config = dict(
    num_hidden_layers=10,
    d_shared_expert=0,
    normalize_top_k=False,
    norm_eps=1e-05,
    optimizer='ademamix',
    learning_rate=0.000373,
    beta1=0.9,
)
Below are experts of layer 4 (counted from 0) of a mixture-of-experts language model. Rows are named router (the router's row for the expert), gate (a neuron's input weights, with its number), up (a neuron's input weights, with its number), down (a neuron's output weights, with its number) and show model dimensions 0-255. Each number is 128 + 24 x the weight over its row's rms, rounded and kept within 0 to 255. Numbers have three digits each.
After each expert's rows: "gets" lists some tokens that make up at least twice as much of what it gets as of all text. This comes from a sample of Wikipedia text that the model never trained on. Tokens count by the router's weight.

# expert 5
router:092123092104155082076116110162152097121095117126149148128149087112106120122098130135136127094099160080110128131122108116130099132156191104094162110113157133134128126106134093133101130128087129166113156107158107123159089126124122143155170193179115155140166101141113135148104142143137121113107158132117157128124168133123143117115133167136162118134137165126112097083132108112161081093136168098162144121123136096127156147119107146124125142148083123114120129118119108172082090140155102127146118147117156129112100143143160118141162128105114112110143172182156120140107139103136132162095122161141125153160150108139150137098156147155169070128105156081143135148112109144125142135102171098131133145090158140122147143150152178110142154115126099130135101152132082114133162134103141
gate0:126152124130114132146092114171142059132077101131086129133124107098084120165103125140127116155107112095111145156107107126103140138123132099126125119132150129135075140097130081154117111127131117162133121112109110103186138144179136091150182120102157144109152121137099072136156126157154138108090078161111136086112155124156160132130127121125102115142145108155130064120115109148189114079123117117134121112122123130114158091178206133141083131143108167089076138132089144129121157122135134118134156120125136121155118124120145106103107126070152084135144121139112126103163148145139096155114159141083134159169093159136170085138161132123131141130121114112098116144132116147143095133114117105097140138112135136120138104114159159125154165122121107158114121117136135113115108134126122
up0:116154064108121113082139129117091142147128057119140149115092097140116152137100122138116130161115128132137092147130105140154134116112140135124117126146122146170100162110118153177099144117160116101134164100120145140146143164137113119151135149066146139165134150115176108146139148165154119153119128158137137118131156107149159130086107138146114133177141106125158116163159097131128150176140136135167106077159105121155089144132122117149099139108099091133098136165113107120110153104153084151093126170159109138118143054087131118126110116128159111148161100104113131129091183158128111131101177144152133139114134096113121127151102157091129115163121146170101123135126145136162120106115149125157136129115108100125123150152151157116116120173121060088117142089134124117118148143121153
down0:161159157150094159178141135095078092135086164120142160102121069123159125158131177153193133104088114137110089116101136133144142146102134161146096101125154131084142116138136117112129145117115138122111119144117118152157104140116124131112111117151127121095135114156107117173127136134123121100154103122124153121155139116121146157167132106085101121129133126152134116116148155133128144110111152119134152133119158151149123117171157097142140173143173111127087156081134150129111171147132152101137151089165085146128111160082128133134148078139129116153115110106082111093141111117121098157115139123092159174121129142133145103143120116093149147138121086166111161150147077097119151092098162093098169134121142191135124123142126102122118126151135133114134104124135184106128096113134072
gets: " was", " he", " were", "'s", " she", " 19"

# expert 11
router:106129088089133094102126103142145113125108137149128147129152118092113129134100155132127135098116150098121133137086107118121123133138145110120157088123159140158103120134175090116115121141099150182140124095165091112128093119122148135144132153154105141132132114139139142138111142151140131089109170146134161090123162130113167133110151193145160122116139173128114126102132112131171097103144140100150135177148119087104133163123084119109112109134094145115140111122139090163104090155192110132145144136110171121084113164151140090147164118094135091088136146167159113133131132085141129155111109149134167174194156094133138128099150180135154112125127123071155108111115091163113160129097136122125130152086135130129120133130146137092128176125134118099166109124114105105111162139095112
gate0:114156163128113131142113129128126115101107098113096120118125179107091110169135120130127125151128133097114119127109122112094156152109104086110089123124160119156110097115151094144132105112137114143128117091093118103202113119137136109156147164119118101131115095122113109126143153135097151119085075173110130112145161115094214084125124137156110139110136126137150113146131105173176121073130137115137128151100100120131118128182194138130122117133110131081073116126122135101106128090135135121100147082115090113129107128124164127104145151146137105148109140114136115126123146139158124148126128137105107142186102107154154120127171124146096124166174141101092136127148131170143097128138119111131096134095188102149147101100151143119162190128160148127133130099109130124139128122094097
up0:131131066110130117075115109104114153118142066109152115115098127118108119126113138115094124133083135134110110134136097150138182143111140090140119104147102146188104151114094172133111129110149119124139150089142152110157159100122135106153130143081149142145123118080148090145106136130133108115102116182122146124114135111160149144087114151137115135173136114157142151158169100160101156136135122138144094073175121123163155179134143123115140128143120123137117119148103128129133157102145110149094162123109126132132153082124199111122122151142144126110153075099137159134115167151119078136116148149130130122117088083128157120147114154072136101179114152152113141124103159146172120126126149154174124095156158105160146153157148113086140121134122124095117150132141121139135120174118116
down0:076168147106149122171129134111116122136114138151138154134125103141151159155151156160158149113147106123136135139139076117088150147115177112141104165117125105161197077130085106092097123149094148177130142189123126138163093108122102151148147066158139138149140145172108120115118144104150141141114131138169154132132143134126114123150160107114093120128097109105153138130143097127146136086147153147124135114105086109129129135120135150106153142145126138151114159077196150128133144154124129081121120134092090142140108137151128150153119093125121129100132134134109124111102123141152171140140113154129122160124134127130130118130093077067123150116105081099122138133100147131153116157106121095146160153132091171085132161116122115132077105133147130163084114126085147100099107112131116
gets: "-", " |", "\n", " of", ":", " in"

# expert 14
router:101131109101125113072161134128143113136082150137179131113141059121134118118150167133144102123082158047073144111119112117125096098158177126128138118093156147142108137110161153101116130123100118173102133133152119119143093085149068161113091133140117179163149128104122148155116144123169145103129143149114139111132140170127127131120133152125161107132122121149099102120118102113137109128138126106158134189115156131159132133160107144110125101135102138144104128138099109160112088117124143109160107140111140124129144147153159112142112129122083125080144123166175119116132116122171125141114084157146122155123162104149167124111156169139139095115095144126142131142109111169092103144132131090105165145131172157127116143129128164120124173111134136101135083147137093125165176135113127
gate0:110137153118089149131105148126115141109125138115100119129085135151145139150116112124110104147140164102118130104119098084117147144108142103092124127138109127133053140123148088160138134111127094142136112131127117141177128115159130097160149141140127105113118087137085102125108124166132173120106062174135120144126154097130144104111109140171102155119147097128122069092156142117144152075159095132160161108130125125106123126164199139142090109147094136125074134122115141101154129099145146106122091111133145123166141162103156153125127113075113115172155108104100105115112165128153134143115127124088134138172116136141179157105146138119117157137133123115091155118137133155175113098123136096081144133128143134096149137089126183121181164090110103120122129132123114120086147121119154
up0:156152078132114112082107117140109152121177156105130149123099137153137110135135127136108130154117135141104087124137135107164166106141110124120127102151120161137139146136108140148107118089125120119165167099134146104135116123096152107140123142038136177108072123105150103129150142145151128103126120134101137111147167085143151133111122132138164095157162128133144118175138113167119125159136109110125125139155144121146131180117102109097134143113131145149122154113123090112105159099133119170096172116124180133171077104105125083108088142115146117123125081108146128154116175146115118155120118148133082150119111109101113120121132134066150121163100167150106177127093117110153124141131165143153148103139122104175156129157129140144127141186117093065099146104124133130129145121154148
down0:113112105145110143146120152177112114140109163147130153122151123136097131151133139124152122135139131147109129127104106118105118078082177146163113160107121073167095147124131156132127119098121108130129188145067152172130115155102151113096144107144143150120110134168116139094140081129125141134165091136165160173124111102109139167150118149135135063123134082113139132121105106115135124125141153081143116127153098078094108148145117118132091120133187121115120150098152132140140149144116162123068160106143140105146144156128131156142079087145082145135111128153109122099131154127152126128113137110122114110091132142098092095132143137084134137126131107153124168128093134115173159144154127151076178164124126174124102129172135132120143145101110133151095120118133163098165123100124142
gets: "–", "'", "s", "'s", "z", "’"

# expert 4
router:110113082121171098122109100147077145120131123102128174125131120158129116155140139130137160139079117124137140086120139139115115116173144142103151090143144137129097135143103113116114123151137112136110153125149126151141115088148100165126146182141126156167142108095122144154124101139154123123109123136086158074126097145096150119070158165121162154147094170113094120121125127087122106146108161120140178114168180116142124124100137149115115147112089115134078140128109089134102104143103139157134140140056122114124108142069126107108119085161144085087105138156150131100118129103125122151103116114158115162118118132120139151110144145158153115107118110129135147156131185109122127153154164103098158127093148137130154122106166157143116145126135127151180089171142090101110088120126105
gate0:125144155099081109156122104130148140123125127095099128119096159123109106113133133135150149110112115107116132115092108128115148122113129093090132122130113102087105115137155062108163143146117129132142126101127125096199138113147149080147184135108140124106125073094104088142143156158122140079090098167166113139122163131132156117133134122143096129112143111129109062145122159141147120061141149130140145116138115144118120117197194137135084158123103074091089097110118161142105115135142163120129108112118120132134101127151177144115150140098143097126091143112115142109129142136126127166105125128127079141153125130143174125161139121127094154178171115125116072129133161130126081146125156132077133113118154139125124120109146178114167151155120128147128115137132126117116118129106134
up0:151101085116100086079122141134110139144142089127134153087096141121124100131112102115105099161122114129128119141124117154117172134178121124126132112123092178123082129089145128146105122112136182138123129083164172108132124149150177121116150145089127155161112157108164138162141127152137132130125137161120140134126140105143147142139118154161134125135151109145130111172141124155100181162141108108153068122195136114151113132154120092136091163135123118124128128117131089121116166067145121123102168134135104111114113109097122134140091129139157146131168091131130168125129203140106112133137132130133124142103125113151154141146101109108112108146090143189109138131092129134157126136089143098173111107111100102115139197143116116141130084168126126085131150080139133128135154136153140
down0:134161117125120110108141150156116094179082132151133177126100087088151165146152149150179137115140137113131102088142105128088138158152152129183137130145148118132139128124119114086114103113075120144128163128099135130137102131112115129134135104124125130120099098173124095117097126114121140143130156175178130122135102113131141130112143109146106119105089120123129124150092118103125111118152116116159159114092111106153118158144145099097126137158165112141108124104134170148179099178090150119103163074114123124099121139155102092131153108120126133139078168125123094128147102129144125135109130108116118158160149188083151090141137126121122146121101141156111142159131072150104136123128171138191150154126123211115114116107102132141153141122121104123111140190123160124113105143107110
gets: ")", "N", "born", " /", " born", " Born"

# expert 8
router:109132138096164106100090106163168096131097158120169142166174116103116128115129120114160126092097143075110117110109133095148092116147184097116149155090158141150106119107134124124109102109119152183092141107169128125114117119138103148123159165176094136152174105146118137132093138119133109080117131112116134107120158150114134119121150160142139099135122151125098128104149115085118103106155153119151179132133164089120151129120093150082126151150121110094116143132091111165106088139182107130140122148134165113132105163132175123126144120101114093129121145148147119136116126090134154153097140143146107142164132131110169138109128128187148090148094143078148150116116099147108184107111162109109156149120157169133120118149157156089128131119121107129145121151133105089126149143100126
gate0:134102154131067088151107136143105067101135140115100140124133110104133118148139104144176097156141131115137122106120109115137131125127101122061117133122145117149084110106103101130115119164146104146157146133142099088190117076136108063118186150120159090090129121136116088121148151159109140083119136160134115130150151102143146108106096110137148100128146125114108096111119152124155129120137114133154170121141082114109123163178193149133088136141148125094075145163122146093129139124135110092136138135120132145182156153109128127123138126088110100119129122106118133067138149111117141156102133143089093154155120113159137128134139108093103133145148143118135105176128135155115128132108094117091113113107147145087170129103115175144150155152141157129126116125108142117102100113097105
up0:142141111119098113070175101118148209124128131094124111091112138120130089142110119132123151169128169142107119119104154121151166098132104122124119132151111147175107164099115167118104121120158130103153150067109189110121147125147152141131149145070135140123150134138135125161134150159130108104126129162148162076149127078147116139115101115158131099172143105125140102163183105128122157163157097141159122115162136101130131133121091079122141125116117108121099156119104152118127167131194120156083159147135148122136119093110137108114105146128138113166156066084144130148115162109103105106135135158102126122108123112127125135135093130102109110156133134160098136124155104119164151148150123125142142152124120123121129165174115150129132136149144076104140140084138114170128102144134140
down0:155141124131087143116111149156115124129148069160118130164145120090152136171087164160159124123110126140113139138126144177144133165115155153158110137139146136123133092132122113101102127140112119166112123105118169126151154118107143131152083099164138138083094174182089109127160099121139161129139136142147170187151121107113128148151120129105130123175145139139102101131152117108167114151124141102106122120122129124158111117133151092134114149173200128089117120102177097118127150138110097099108144094161101131111121135066121138096148120157160145124181134156117075086085108106151123134133106128125092080123116152130133068106117116151089129118124089145160114115121141147148126083139106123123153097141137192115136122120116105126117122125162132141135132132116161130097110109108102
gets: ".", " The", " of", "The", " A", "/"

# expert 1
router:080100118127117103100129119158144095133113100117138145125147131090121139131090135119152173073107143101102144145140135092133076153144163122135158118092165131182141149101148119123110118134075114173120148103147105111148111112126115135157170128161101134106141098144146133140155121158134099106103134144102129128137142119112174101116154127147127144127112138097061100118106090121164097157138131102125128165116119107101133136105103138086096161151126150111139131127119114169104108153147130151140087166096155089118112137136136122121136129102145111137156193145135137120108157152119141141073079139110128144129148112112142146090158167189178084136104136115116131104122137155090128111100149143107121152081159097118170144121136169125153150130089123103154124141149093154129148151112173
gate1:120093153126130117106127147152102123159107143116109136144093118168108094145098137141142131101121104102144153168140079116106151101123094108156103090101121113131114150125145140114124111127084107154135140156120116128106121178170144099160124128144141149114107126134130174149130141103118123157130094114151126087115168140112111160166102134159142165100142121122133121120140158128165134155148106136127139177127136101125149115130140188115152161111109098138149141094124135133125121116114150128128119133126119082103093121124142135127144089086124146187116143109154144136151194158149157121125135111105131128154169082118112166121131091127236111094146094142177145129115152133124124140144124116163153104114133106148090172125110176151135140082130105103186093167162117139122120116112091
up1:130104160154105128111142146137144121113101151125097105131070105124119134148089118138127139132139121116134119097096165090159119132129094098148150083117117106101126072122125153130161139105147151113119147159124129125143109153132141155072154147132133139157140164120160145115092135125146121128138109221156091098106132150146123141139109104176168121129121149149125145103106092114151146151112177090090160158067135112108109160131184130121146163153100128107122131134125161093117150124151170126166081139124148107121139130130152087128085154118143172108124119114130119131128115124078119111117101106098160099142098121092096156139136127128160118132148098102136137113128162116121180170152081163149110145158090126110113113110100158144115140085138083116132099145125114161142111160126137
down1:147130159192162175122146086156181086154133152135119091141127168158129153119103120132179154121104123143082092138134117121111145081121105107153124101127057120120158105083158106140131101112134109133121110125099142099090156109154114118111110129105105131110109174155106147151168139060124166131093128166167127116131150128126137120148141147109131140133154151119108104098092147114128157115097159101095088143094153120113100149159179111104139132112136134130120098125163182110124143133139100119163102110093150181143156132093115122114123100108177143140141133169169133149087131151082082134152132107153099145143117123111145153097114137125137134154133103135130132142107110097130141153153152146158144133121123113135118113114103137128124113091112137120136148191115132121104153112144117
gets: " up", " out", " 0", " it", " back", " home"